{
  "groups_per_token": 1,
  "lr_router": 0.000468,
  "tie_embeddings": true
}
Below are experts of layer 2 (counted from 0) of a mixture-of-experts language model. Rows are named router (the router's row for the expert), down (a neuron's output weights, with its number) and show model dimensions 0-191. Each number is 128 + 32 x the weight over its row's rms, rounded and kept within 0 to 255. Numbers have three digits each.
Before each expert's rows: a language model's description of what the expert responds to; "comes before" lists some tokens at least twice as common just after its tokens as in all text. This comes from a sample of Wikipedia text that the model never trained on. Tokens count by the router's weight.

# expert 52
Description: Digit pieces in years, coordinates, scores, and codes, such as 2015, 48.7819, B3278, TS1400.
comes before: " |", "%", "°", ")", ".", ","
router:169097203171132094108112107151121143144172137109163147218071171143216185135149115094098112162080092106102090116202125175077054095161145134153144113120111120122157113115068125128123122081096103123128126091140150081041103102086134145118106097084127143096160126087140104149138146094122167135088080124134085142096174139134124107105167145099095080124126140088131152124166112190138114102097163180084128109097144156086189138153124124191129118150139128112079112114168189087123149149138122058123098121127150158161136145113147142184121152125140131191152075162121109139071147150053136143
down0:022115110114128126176132140095129156118131134150116137171153182116146135068210161117141120118129132157128082132141155106116108124165079111055106125125136145162123111123108082111115192150077126161085100142124071077128098121110163057092114098111081164176164097123125095142097185136059118154167140133117207169142102132142109085122108135152140109076083146075065101105121066123111125099158093099154105129145184143104119148126153131083183171123144149099153155077087155181179151096154089137096113155164152169149118148155105172083113149129167123129082123131087117140069156080109162072
down1:105166101114130117086102134133148137125133076154127143109110102094125106125117085169104128126141099105095120096143107071073093140209135179177106076112116147078088141131130106174136101136186115194190101132148051124158207124106114136136119128117065166113102165106111079126141122124135141107117078023150117127127086078135119145112142129138167156111154152103046169117140073124090144115157085167192165127176096074136137092110130125059089117125127150093123140116166131094139084102110107110146203120121145121152133087059098121142103121096148132161147070162159112173110093072157079088
down2:180145121164148131143150095119136082157132111080108125089150108126143069174179161113086167195124088142103122133078036095137101174152097153148153156134181049169072113174131136112175178110122116108075148132146122135152098134139089110116134119115124162123143161102174071127125114077082150146075088168045187143043145129151122133112105122147152091139119139114138072080152101059134154113135114082121101178124114117137132110085173119145153146084149142128196115157128119116142149133105163168161106106094104166178184135102108171161154084152083123118148149091156126044151109153104161109
down3:156192125084178112207118162137124120128124126140094125097068091143114133147126155157123126120121070120116123166170172108080127065127137132094064134131158184152116125080110137114119128172097135133064116155120126127145148165147109091143118080085117152166169133144102113192158124093087010169115150083140180135171198073099151154160110156070109130117163128183165171169166170125089138122114147093130126113115121075163104152146051143183127141130092157144085092133202165132153151150128125134193135098112116128188102104103176140133063135129143138069120166129112178136137115112112145107

# expert 6
Description: Adjectives and participles after forms of "be", often followed by to/as/by, e.g. known, public, national, referred; also him, himself, them.
comes before: " to", " in", " as", " for", " by", " with"
router:168085167200124114119152134089093154132170162117114112124086161123154208122120121133142201100124100116102104173156122177118132104150063110138118159083110116122101150119118103088090125096105112156107135158124096105171102093130185165078118103118101107105119076108137111152102126085125147092131085081102130131134112117178127119156125150132087097169149110198123069103145108177100099129108155182128084084115176109050174179161160126158142126107096067069119169142186099101133079130091195099077109111121156147158132152132203059119124134061133119135158111069154111133065111134146140190
down0:114116140141176145124186113122160118108181091125131169151158128146118149158110080150176132124153120122182116103153114223114125130193076104118105117138130117165110140090141117116109127146133097106142183120063185135136087085140163112123122077137114071103131137110095141183115133120149156128143179113107145110165178100137138144126191074117151128092053144112067163171091147136103197138174105131137145091094130129150137110162109187161133125187106170147113091171172136091134098141097172116123161023079136174164135145139097079196148098097113145097197087185129154151114142139200091113
down1:141151114074143170152049102195132139115133087177096142119188151148162099142146130123096129107114130172159101195119082093110089092098134084138132084130094128122108145119150144148128194122101104199167110095133155170144142112127104113162120118193092159135130133171127131100185078120126138120162211121050115144099113189142154143132159142122117124117113137122089136112178134128110163092105072186136206126172050114205131159107087095170126157142157136146102084149147121176116155082143154074110193100134137122135110116163091171150098123191187095096123065125115087109101100145133140149
down2:096148144185160153122092127136141119138185088161168126102148105071134119122131173073124159140133090177141140135149125100109067097169167128111108116149134129058155109041126158135175142136121142127171162153132104133131103122122110095133143120119148162148100157081134131150155134134144107166122143142070135135177125175127182103101039135166164153120112171108190093159118152069116112092140139133118191106094153114146097137129123178103175149188099075091123160179139148177176194150145162092139149140073136143087125124059219144190149149157081125090141157113187141159192123173100105083
down3:109114134131115156128094097105145181116051140147169140120075126152156117147096116127087097090184055094065120151081125058102172167075108153152088176156125148133112108146131154086106050139089130137142119129141132131111171172079194106137110165085127119124118091116116124105114119140098182177098091168140094100135163147083074141176119119095190162095123103114099184132124091094112135154097109079204128124095147107072135104090164169121132191132104177151139158161132057135151097125127122103126137078176094163119169122165133203079166125103087143175093094110122154113138136099093143170

# expert 62
Description: Past-tense verbs, participles and -ed/-ing endings in narrative prose, such as died, began, founded, known, spanning.
comes before: " to", " in", " by", " the", " a", " as"
router:164090099105114115164093114171084155165123190130066136158084151094162136147127138137163176131103100151102102152124094187129114102132099112153084161076112114123124154060105143102073108043155124109160133087155196134102111118158157185094130095144138105094168090071164084114157109119171165168105058135096096171155124108128177080141073141102110080186092160111101111126087090141143149182085155134126115096156199160129166133103152139185116114153166118077117142103145132160115150117133128122105119089092133178133116089134136100104079129104123085129103104134065154183104163152112099222
down35:160138121149175145178106115220109154138083155129118158109107145120144067113153130117109100064158187151091128142164139175148125171169156140141118123148135168091121132195157138116096099109157169089158109131137113118114073098119182135138127136165160095123098134084139135142086110132135201158107084118122039134099124180099096091068198080106146145138108086116107186129120140044124148134153161095177103142145132189153159108178150139167170091116154135218117113162134146118128120101101143109148115123115118144104094111181118103061134050195087160125157103106125130127065082118137153106
down36:107139130097141156135075146129133163146134064147170127154112158100137129161165087192156196052110109073077194152082139139124186158173106117145084218136143093128116128173174133124135128093122153121112092086169130116083052188115125102081111117211156084148107115141114135118120125143168115157103145117197173104191164146116107137136133090090127159141142108102089122129108185111065128150125112098132101144159179128134136117050111180121110164143139154104133046118086072113165134097131111091154068110143108146122131129146109085090102094135104147105072130112156094178127117119123164090
down37:062083124112162163126110148101155186129131097096092122159116141122087123160078065116109115106149137101144147113134092103128106147109093110087130080097175146150123101153080148103058143110117173158160072137130143107155151161149112160140125179084205119103127130142117028200134137180143116120182135118138106152077139135144137103162145147107151135082145111154136124124095141203120130058117122078212072114136152109143171085135103072129123133127112171197157126092156167085108074164174098145054137121081135129151152138134146102135103120166166127130092169079175168084142173164138078117
down38:122071104150160081049135133115092103139097200169078119116122155073166110138120126121131175143106133171080118132092113120177110105087079188159152143098146178114111137132141082178128144150186130103134116100150139148133164158138118151140136042158163108114197101092144125102156155122135099115071133136068088152156119092078151119096141169129115123131121111080138137147087103131061100111148138145150121075150089133040146118080078128123183154159144103176131153158121110110148222162142110149182117170141149124073091142124161163090133089164103098147104112101143113171073081094132065089

# expert 60
Description: Month names in tables, infobox dates and birth or match dates, typically "Month day, year" after "|", e.g. April 22, 2021, June 29, 1999.
comes before: " |", ",", "–", ")", " –", "″"
router:131117144133126120111137123112057122142132138069168101165138135068186169167191128069168169132102157118135145162118133138147061129096095057178158124108153124127156111095054227095080119156095045115138089169142163128140116169142148125135130167129148085146100114117126123147131123055148156143146100123128139129092127098168177102127124112150077085111130137115099093133143077131115139164132133118048134171128185151093202138156117122121137128183125110159063132094096125120081110080146148112099145181082094110142082119147119111121144105142122121145207147103101055118143181067117070134
down0:161116116133157097160199160173137157129139196133089175126104132180105131113127140121115127119137069165145124114162161075107136180118146098117077167115127155103115032170121109128156088120156120149178150138175133068161093145129144077148131113112144107132119189158170120088150133105098060117121102083085117128126083139101148105128144146121150138158132169053119150041104145079117136087114106156152135135113108133199121177164156148131081079161139189178115113114161131186049123074042174116149141115088143153079153123162098161127142154164111153096092105112137144145087098175161153106
down1:116088101086110116116186131158183131149113138158072151161154107196105092129097201097148151121130140208187119106143101111132150115096149171120090086089139185090156136143130167133162106080190120178135137133152157128169105078118166112142169146137099099111131095128166134107150094107167101096116140166117113126156168158152125175132094086094181162150086038166139109108141141156062101139131161091067092121139125118109134084157111138142117141130125148103098160121131107139086193181079164097141095126157086152133164087087118202200122209095149110106086146128113156117143151144187100082
down2:119065108110175075128136129142075159164124100137138192123124112159170115146139105113156078168130062170123165092138192149106143153118092159154189121116164125094181097107120082066092140117149078146128132157179128147141150109162059140178112164157142158158154182113124116123171135120153137089136116127138070138196158186129165108112155090117198144155054183105115160154063128124104140115135184150149017142193123089147086042112149093117141119162150079119135140122112117116181089114076116124177117133092115144142109091130166148131104173140091126160134125099144102107132120105116116133
down3:076073107149111150141096053156140108143170161120127082163117132111097116159128092118136138100164120144109148149103097059111133108098136144114095163193102111136129122132142111152047134136171157065117084145153037160111165140138106166135113097121129145126184154164138176067158102164127086178161153136139073140164149161066049136118136080147104166108206171113133135113120093151175076139112127160156147151119155124106097155122117147134061147129107098119140102108137111161140082244101093178086107146179079086162137146097113163094167145158120154120152098093108143156139126152122084087

# expert 10
Description: Commas and clause-linking words like and, to, or, then, including, mostly continuing a sentence after a noun phrase or date.
comes before: " the", " and", "000", " but", " which", " he"
router:137087161108111125153153092119057084101137139112156122170110166114157125125132148124146128185049156116171137152040088149171169114115138078159139080152166094138170192105150135119236146111128068113130155103126153065189109134140129076116169129180169143120203133068165141099115134073123086138070165149122102186163122153085118111096169073069114089130073119134112084120111106084191109145110150139135173110148130177085106137114081141125127099144095154150137159089117169123155154146101127118092097163114109170096152134145087104132111173117126089142175133129122126142074082130132137145
down0:125171169103159156125095129137169212137129107107099140109092123157123185112114082128081127129134122130123164087155151115112171124060079119090120101209161141144143067113135095094137125165094153096131187097104231160135118121137114114116120154128159163147131099111101116105148128171115105122157092039131150142144115201094081090117119175174116150099139079076153113134182083182077152165175167049143124091135146144142065126114145065119129125105128125098081104105143159188125141127151146132144117129107112170143086131130139105124155087062102051143077078130150154105140090160163151120
down1:176164092132170122212139125134159205185110128173141135156140120133119049169121133147146118101142127177159107114095098136099115151123179184160142141151146150128193118131092147089056122160092092150148184125112132121158121038145167122115109118140132081103158129145138130140196133183057137119146119098089085072123101165149095098110149088084087095154123122124126187105090059157080098139165160114193121173129105118132145118095136144143137155085160090103126120069121208122111082173129101088137124122103096155159155114134105148096178140080120138149116116208149066136127141137137146163
down2:148072169112180150111160127144125128133148112099155122157113109119180099108121190119130121173138066108173166165131097108141026145158142168093125187118111125143103209088100143117120109145166129160063137150158126109124151108139111107089152079081139151130120132101206088144127065119150087111113054125119085054171090086120118098128132125183145108171093185105162148189124083121083157167156105109130094156153128104128125159151117115115126110132140100117126125084099117151096170094155141062123144211102140120096151128137073125147043110169124096184123164106192146137123083152140157106
down3:120110114075120117143162166144105133062092058126084158135147178165121131165074087126047137077149112124116115126169168155122168142096151087141078070107131115115113116166086165160151115139076129094173138134124115126113152167177140136126176171170141129085110188173130190167086112158109149048148116122203135102126193139106159129109137144067144133087136175161093097164124155177139091092138151116148134136113087132139099142157168148144123097116150181117184104125166117143143180177076109103151106113108131142105235119135086170157121131150129174103161166118129070113110161107098131185

# expert 15
Description: Full stops and commas closing sentences, plus four-digit years after months or in, like 2019, 1951, 2017.
comes before: "\n", " The", " He", " In", " It", ","
router:093125151116129135134111111142092094134189172074135102130049102117123119206181159171122184102124189042126148130160172091149130160178122116181152149112128099222201128155083161165156123121094140090103102120171150106106090166151146141097122119155164164128126115102093058111056182145178135107138114156129126107080070119187121098116157161144088138156136084120087114159141075208118117120066127113111142140141110146141141110100143156120169109090147104124104159142127128077094163110137122116139192140128144168119081202178114140154116138134140063143117169143132104141092121168145105125
down0:111170118184177201145138071098220189125098085108079195121142168124094099079133102138193180143211113151100145137132088063111157168134154112086124103089109158134096170113088108156113097181074189149106163166145090134125155105144084054135138136135122126108163143174217126115123111155132125141109172145135149179125127096119058132107128144105102136118141128180164090130115166142107096112118060163125082108138107070112149195149152112122130126160175157135195099118139162118101098095144112097131143137091130121135141147128137096168114138128175106138142141137140089092067103141108103108
down1:084163117140191128189102173124194134124083103093170133067158154147121148104108122109188141166098120113123180106078128139138112097134114135150185185163134110148182073141135075091114149126108171084111152135134083126182046120130215117133136094167099111144155110163081117169091114150132158093114168139109151132108133064147100153189150146075156122131108087110110122070181146159122144126146144076141103140160092145135114096144080138095096177118149111137149169111192188132086159146131165154113066130119138133165091143123151164067170095166091164128113113087119132139189128088156090066
down2:089115137144179131100141155080127180144178125115129117089143128166154125159077128148118112170092138131061088110185063126130123125189081182165119094094112136130116106162136129108120124152105134152068169098173119040131089142114162069130137147099090197073081121093146094198145105126126150100117124170157141087094148129113121136105112169070114107101056115088094123092142166055113104091077117084051090168126156132123132123110167153134139125137090131121126137144119113099116170181030114140119175117096059076094132120120171144139148117084113125144167142122160127093105107097169086161
down3:121144119158158111144123138188139122134191144125104144124123149109168136085156132125194091128145170128139118094179162153072209073112136101088134145100123127147124103092080107095166080142109100120106166152142147114178171149122121152083120120125062187122128075175168175109102131138118158177142094138142121177147109120086157133136086220048113091079106107093135152126123192134143099106093182074150167119135153079123099153143140122198189145160173080139203076084148074102132136098168134099083115151121065152125147153113146082104098157107134121130171109139086128181134127148145087148

# expert 31
Description: Periods ending sentences before the next sentence starts, plus word pieces following an initial H/h, as in H-ub, h-ier-archy.
comes before: "\n", " The", " In", " He", " It", " This"
router:180055149135107092174166152107111098121163146135116122138121173160180165115102122092100105155107184137144108084086137155142104109129086068137129121065068100186140127110145168137179189068112147120084081126117149171143128132123087132077165095115209125173146075137152098084151155108151164113122113160120128181163069115108176089197067108112091127178117122098119112147166141128091133117155115185148145101074121161121166137154132187077138153125180095115093115136134074101093151105135169101103065185095145075163111154165074120123141163150131148136120101131164133127111120133110194176
down0:126129116160183108120126130113128121074117076120132173114186143146138122088051109138109113110130101150137132097127090073179187174078132101111196136190121081090147174104072086114080149129176193127107111128153087113106143145111156115059108160101096112079148159085151107162116149115111090102167155176131145115127164063093148074126167145137163121108155162190135158087166128116110191127157113108154092156116143089150079162062123100116096139133106121115166118134219095160178094113073136147106129152079160168111113147108228138145177114148122178158113134142127130156146107169136117107
down1:131124171155180139149145063146119144151207089188136143112159115155079124151124097139107116147116090111101116131133054164123186114148122139121129146141146167155072122158124141138084119094089097094126099099118127182115122128135115153062134166077136076161114128116121197111107128151067131146143102107117132085132170157152158164156106147102126146178074165141166115161122147087142121134190154141186132157086087171147137110116090101143142068073166125109122150080206167156154140103100136075158061127141097110136171182169082165156100094079141148104137143057100130084173132064091173188
down2:139172133107142174112087105149098153186145150110165124121115153088118119088156153168094149125071124117105140073123144156053079114121129166164121115052118136086076155131144083163129145119138094126152091206162091112108099133081109080095115150103138196125184146133136119159170129145195113114146134139119145152119192104054141091183114133130148116173129115110128099108127109138078101068101085122096149115171148134105136120123128146095083170129086173168109153086145163097188102102192102105083165086096138077153200114081123111141128194109180157096140172096145165111128202152097163125
down3:092203099131103075097157152121144110123077155072110116095111139155147150113129125109100164120131135113109144128112150163167115123107103135147133050218133134082138143156200074184150071137123101128154167168117077139157150089093171127125144176073133156104122116123168158112135150134140124100090077114182107097167152078140047169155141171122090192108140126127135134146116118145146127166119115131166075137107124118169010164135152126178152133124057151148120176160151117094157155118145093135120123196189094105142135123085085080100115137179139117146132185119182125065141100117149113122

# expert 58
Description: Past participles and -ing forms continuing a clause after was/also, such as known, performed, served, using, suspended.
comes before: " to", " the", " in", " by", " a", " as"
router:135112160102132132177117104165095157119107137108125092152125113104129129118128091159095137131118097140096139141117061123155113133106128131139094149110153074149156133071077166131142094066092093111151126094102208127145129091127160143102185095143135120147137111145159082126179124150145163064147074156065106210123089103135137114167059134125052100139082114098110104085150089141105137162095114170149104143174144144098129127138109143133088105242142090049076094102089150148103088117143110143145092064118133140126086126060103107123032136114107105118115174101120163160069172149073141123
down0:147137115105119201127102144127124159134152102114164098119202121133126047160097148127145120136153107136150126112099093130148123148162167158071172143135142223152066123068074166142136052132174095120151100124105101138128125143100150091161121109102123102119096100166094175097137141143201088118168092133148121079121189172105125111169133093157169214093159079137107163170131157130095161094208134203059121147134162154197124139127148131144081130102173092087082146165140176158161135110129126120127131097105103161111140094158130111148092090166202146071112129105156099126150120119143132134
down1:019082089164111138174129132127110115145127143128118111127104140157144097062138090183101136163053106177146200108099102162138155166125104178094162139186182123148109149139116141160132096120124136137120164181089103108145167133127082076123117169146136121080113155135083080126146118163070140111106107150068048121139087080124162130106085131112049189148149114132175155066111114149147139094155156116172154122119176124171137094176101096120126124109103176124104128147097130092165083146104095161117123111108105124098109148090107099091123135168109078146137143153099135132251125139177108152
down2:066167130151134080127169144112136131083111106125123140170124129130092145178096129164148113176132070166100129100038132099107087100115068157113108098188128123131174102101185153124144113163122130154087097132119104093145114149148093123065065085162083102131190175157147154113150096147098182153129136161133133101136149101159177133148089100148179070085160126126109208122105145150122142145092163109076116153125155112133116068092146096133126090097126116115216166199152157121079076142102081169118098092139130201081098094113151141135110144144081093126101134117165208131118125159175146135
down3:132106131104201139153096112136159143168164125162135120136126093124090162117150115135078132103114113078119116141155058076111130160121112128143164136121165146130090125139105109139136217143131111184212160101176152104160116126100158036121109156111086194077095088165167119112109178116109134160104133092158133141116189103142131147093126125116077115078083132132107120149157133122158120127181165121137123112137073165152083157149140044111082149143106181132053238144182154109074136127115185140104068120096118104152146167140112136149153154152120183122138132163125054104122127116157083154

# expert 47
Description: Commas after a clause or word, especially after however, in dates and thousand separators, plus pronouns like they, which, who.
comes before: " and", "000", " but", " which", " the", " he"
router:174155141146080108085102120123075122142096158100153139177101169149134130079102140163133141121042149108198111179138160117129121117140169077175145094079179071158134167146116168185139136106131121058184190144129140084123103144088119166105140091133165195140137096086125143124101088087098120091097121157148117126124104158085108134094173076078098114131133114159101072149140084124154120112150141190195189081136098133120107170174140131180189077115104126105187123097110146130072173122089141132088116141098106202115164068108153136108103124136101113095152133159144097160110126086180132134
down0:111118117111139109074169127129161120154146119168146132109098114121105138230155177095128142099083113090078092067097170138122184104168114142157108158121116152145110129101075127047102114134103108110176130134113142134111064064096156100081158121170120143159175161141140161118074151159107087107145110133173129133089153093125142123176122132126149185154105120136052127086115136098098126113116143115136069119148092211154109101104106138110105108198107133176094137106217101134127120144125132072125146130141132161102184155075115104108153147093108040126115185085090144112101168176056158161
down1:140128082116140111202090110161105125096121111124149147116150102108078092156097155118171121123114040167105106134138115154141119144134183088123186099111121108155099094144086131122085128139146108125095165129169099144122142085161116095077158069152138120159124147147119106218163105074115107155121183122128211159140109172137152129129107218101106140132136124078146148125138153166145109126154177183140148114103085105139108174132109159171135098173119106118158159087141199114092074130149120137133145133086142217144078140093056065182094153139106137093117100084098112187085116100145208123
down2:106161109196166152115180131143139089177142114199101083168168092107108138134116132170081150119130153078109120100137169146125166123116145190138085101102088096162118126129123149073120118098162183134101136154129119166090120128105116173196096149165076189199139119101133163175208117125121096143169165107058126129126115153153134133149138137102145084111175128072155078149161120114183113109157092174140134100119104084105102162211093133123123122153100066135151061130129180139124140121102152079133105144126079077104135176169115140177108153113163121111211157143165130141091134128158157193
down3:060172099123167167131112129116141155158135102152154145121117135157088098185089066109140143065132178146152124140117122096112131147089143133088124143095096117084120144116108165153145123057153095159130179128120167121175108176097155153154117127150086126110065106170091151101092145164137093099124097163139093086108029142167082111107112168131068121112091071169135108103170076174127170127127127093193104094135117158126118154113157128134125112112170104157182126116145203136093027169110141119141125152077145109172162159157139194158190122092107132149086104130149050142134120140081164110

# expert 38
Description: Periods, colons and commas after names or titles in lists and prose (Favourite Actress:, LP:), plus sentence openers While, As, Among.
comes before: "\n", " The", " He", " In", " It", " This"
router:145087129125102101200087137170076081167118157097101146124116114122157132142146095104121132113134202120134151110096140197115108148136161106145157127044112104145190153114113146079148115151127151080141145092147163073139081070082118145114129109146123164159120128122189138084135180154088076138053113156138121142162080118085124100137150128082079163121121130105133120101163140147094133141097114141148098182109107150135152169113149123136162099108148131088108153158151191096123158133188092147161138090133190182092100210167172137141102128105113027087119174103118084163094174208163116119
down0:169117188103195091112129079145065132140134120097106173141069140117117150142166109162075113161103140042068135121120149111078051122132141109128190121089149133115121215159080153163101118112096110155108095121115099148134135136166149064135169113075162112134126176141135145171032135130127164105089200167132098203159074132133159093137160135149157152130123040121117152107090141135133137075109147143141154085128069123128132146080142152101172134177130101142118110118144093130116110096100098083177142104129109165103055084073128121121091096153129099126096118145150130078141118101111160108
down1:046180138122171142139149171135146102133187078154142129102089101133174119155181111207079138084104142040099115121057106076186100095118192135154080161099136125135208131128149123082127153141103167101122122114204132109154107120110102140083103103139049128121114131133084106130158151172130161178115073095115047183088123131137148081119094103093136120107127098093128163118110143110114141131166143106130125077075066132110157106116164085143088128101114167134147150128116143064085168154146135094173108129124120124151133143129060128116153090122134139154071129126119168084132080131099137079
down2:149170129148150142112120163153140147124075107113102120167139098156139150154176121080086106119158106125152150144171129148111128107131221117118164109106156148098124127106150104115075118120124224163092114063176107134112148177147107210118081111075158063162109139151124065153094132166091095135094114139138111138069111059074168065135135133115124150074084141124143094170103121079087147096085119145126097135101128100152146139116129108087130085158145106110143230127118163101088135143119080029209126109143064170134137103100184127156160155137116126104129148109147125083151142124123166118
down3:171170085082154164151112151145175159123128119114123151158127203144144126122137143110111079168163115198163088132157101113134124132142095143119082142097158125122069173081123104114087135151128144105151147126094112149075113127084109151081113137090085163099111158125135138049104163130157171171105159113138191160109226125086103132085115124174128110154111135166136134161119081078136123060119124197092128163148215108111149148175142125136190109106113162091143141207140152151106068057114120116126084135142096150177149124132096143223168136162160136168095135144147127114148125122104171081

# expert 13
Description: Subject pronouns starting clauses (he, she, it, They) and digits inside table figures, scores and dates, like 3, 169, 000.
comes before: " |", " was", "°", ",", ")", " is"
router:161114086147135103139144146174092113133172121113102148164161180110144160166171117081121117174107164182132110141126113172128142129117186131074110102109146145170177195102114187098093092095059150146132164107111191124167109101143159091093096116119129154126155113118184156095144177077097175082051094179127092130131131109102124111128166125086120090141095136127118117190147100136144149188085146193048091134118098147076151177112146153110155106122104157136127099106136106068123130117104153037083102170135155125132068158147165145082158186134168128115177146144115124142068153138066118122
down0:077128089082147170127198142078143147162212131191114040082148144135132121177152177120163157131102085119170124152172119079146111161140147141136089067086085093112147104096104175158203098111123129161122187167119124125082084132130146142110085125144201126174123192117153123150126127092137151090107141130088152156109114115168183141099072196166113157123131127089165075131120175121145109087151160088122122102085118085147091095120070145133151107156154118079151146177151113109088106102111093123134088091185134139124137167090145100133084130131132150082114124112156090125213138122163130145
down1:059148166140120147098171176079111105075126039094138105127135164098101122182142106131129089159147148155129158083163134125082127151132108129132113111071098064125130149120152178139197143109135161119179083099150100178140134174128144126157152113187069134124132152153136189111153158108108163135120104129138158159120148103097140150103128200153155148184110174120100161074086145187087129136125112164145122107121069105123149127156142118149166181105146137156134164113111151100131166069111089146143146139117157057089135126062109078133118069130101140200049103046151167132137084173094108160
down2:122130127072117111133118135064040143091199050078089119115215158057132177175103123114104050099100161139172086115094180160097088116088162164146184128131125156123126156095104138120112168092140161128155122160069112142136147132157084080139145119117162159134085152155095124123144112098125132117108158139092178116179124129172179137113115147118153165157126106139228130121157090118102078124159121143131130128197102142155121101109157136137179112109144106147124129108066124222127166140119165187116081112085121174153052148142137151161117139100114098096148151097142152154148118143122128122
down3:095119126159127131140130125133133116098079112114110147049152126134135119143178130097146152070156031121159128112140089146134086137143160103152115108167156181149113166084117112121120139127133139145110123102134105132160155173141190112168142109088068159115129131118145133126172111141130150153110119136137128129136131189105068087164118184103144172137192150112076158156088159111159198100166132106154148089065131164177117141106074115176117152084058157157154139066091076152146155144140129094109106117077166090134073109132150084163119117255148100123139121126068155166123100182116127154

# expert 56
Description: Digit pieces inside numbers in tables, scores, times, coordinates and money, such as 1–3, 04:21, $15,015.
comes before: " |", "%", ")", "°", "″", ";"
router:137121188167152091096129144196109143140211144130136132172105147122179168161162129052076150161105193147081097130192120164161102077133183113163123091075163096138117172112057183147092120094117076135140158135150170130141119092087128127129137100133110152099168126084149158122139124105143137065096134147122079137034132094147129115080123143057136093112119134070115094097119120142097119123115141183094090128174146118120159112155122122147139136135124096122063140085092137075124117132134139059147092087128144119142100150124140107135157177067085143184180092170095105159077136096088144163
down0:166148086196138150145115122158093091104147122127092150073092079148104097180127115148105138147078103120116109102130124135083148120099075146089064122090182212127104094113186076086123096167072115131128123092153125146132134093145097116192142109169129144176046133168127077097150114084156156108104111088130095125125107118120096101092167099094104160151093141154129094174110145125124138105125086080144137172101149145104130143162130164090078113146088087186103130129190119138167120098132096120191068082190126114158067113110128120099104121180142166070087062102145131192177125103139109088
down1:119122085122162113085178130099140106147115049149091120133161152172091152156096157144089069106176139135106131118157149161096149146091124131177127173134083113097148186077130098133115128144128163121115090155113096130144101111096111158184148131162105141070135156209115188176179123171170089101107132153132172086161178080135176110179108124157180145102127087152060124136110176156064101135102098118117145175083116095125134171073138117150178129099114106163130108102156119109158169117107138192110173130080088160151183126092148136135083152099079131121093079139206181107114159127089106179
down2:071105090096179122110152140123122098154100121149136099166113130144134085089147108043131164150102082140123154151133112131182124111248153151088070167132136140163115069086115118111151152093122133142127126078116143145110159096125101133142097115106108083146141146160096149094129148160124092096132127143153106041089144106129124141088118104158037153150139110083157134100052126122140116173111144169130112083077174143152086172163076109047151127114101119124147184145103109178156111104134109104134142155144163184122107118150158130096191083154050149111090121111065176136101144080139157074
down3:094159114095145175106188099151113173048154132157211098125143095161075134128093098158149115108131084134086099147120162135121161119102178110120134115136077117071087139164133080132098152135149108099144168149177106120114164130120146133137158230136159161078169135132127182189130066163105118170141090172130099124160150132116181142075089108117141124087116157127124169168164162178119156100157173162086129172099161145101113139130114139107100109111105176125042159127110170167103092139114061152096169133139117191135150137090105173173140160156100104159110111101126150082080133180164164167

# expert 32
Description: Commas, periods and semicolons right after a noun ending a clause, especially after closing parentheses or quotes ()., ),), and place nouns like district, constituency.
comes before: "\n", " The", " He", " In", " and", " It"
router:160163174134085194136066120124010070137127152125098133109126149152180110188155093136094163146081129093188127129132123153134152098113123056132112082064145144133194102103127135147158180084151147118107142108161198050134112123121152163112122122129130179149153134062140103119157119111137128101085107086121128138113078119142144149174163134118099151149161127122122058063109133174128107119084154124126126118105122138176122149141157141142146140089138097174124137115201101116116217083106102102119131105125105098136160193159078142155113158099167066141125186112123194125105112144081170122
down0:116090134127150142088108184137128077171133170169091187174161126152179118094123180171170126085106175100107075103161098073087103172103101115087121105144139093162095082121084186138092128045120146151156144107102156148168104082149167134148133092148097113155175155203158174104150095134155077173129154090132123154087095151133154187158106138056129089163138143086092112131144165079177139052114118115146127178074110131155144121119171109109129179104189137188122122123152090139100078103125126127132091082147149098130119124152128137204129080117102164112156156121119103152101094126147088100
down1:096136158093126182141111086122114141118047102213180125114123121065106128151087118145117110087138082146056106135143107124110154113135079124120183129135133152181129084116146184146123096131100092154119135139089089142092125167136177115123131153093193065174049080140113092140160103139160187149108117088092114107103127114107195085122101096096115198142154141110124158131137106142157127191175114140145135150136078196151195220126146203156103080115133110125119117119113146151164079116063082134128118138138073137101111088140153115145123122148114128097123165124147161137143146084086141194
down2:127085131161150161094132088131178167095167131161134169167145153186113118053119129154141170123186102077114127156108118082143175114159088139080048118111087111092139166125168159113141081084169141086145111106156144132187119106122152176099108150122179159117126117109051144156078146122119103106189102154166143105114107083147071094144086200165142122105183130107082145124136156096154185143132113126102124108118073131149181156124146136152112157169079133126109108176148094148109092152156175062150127103168117124115099155161095115069183198166145106139101163133137163080093131138101194092
down3:124090089096159113156145106136110167123184127146097112163086145098096111080120180130145098122154086130075179183138096144107106095151178130088147144111093177110099167169190124088168131126142162143097135143121111095217152116104116127171125161146138156094111106128117128191188095158147157180136150084076085121109147082067134144156120111120135076156102173146111126170151098138125086141107159130157161148246117160113116109132102129092103145065129189134172121123136120167127093188110151153172181140132121165117122059106129147107112128162149109175065043112167177118159137087128109103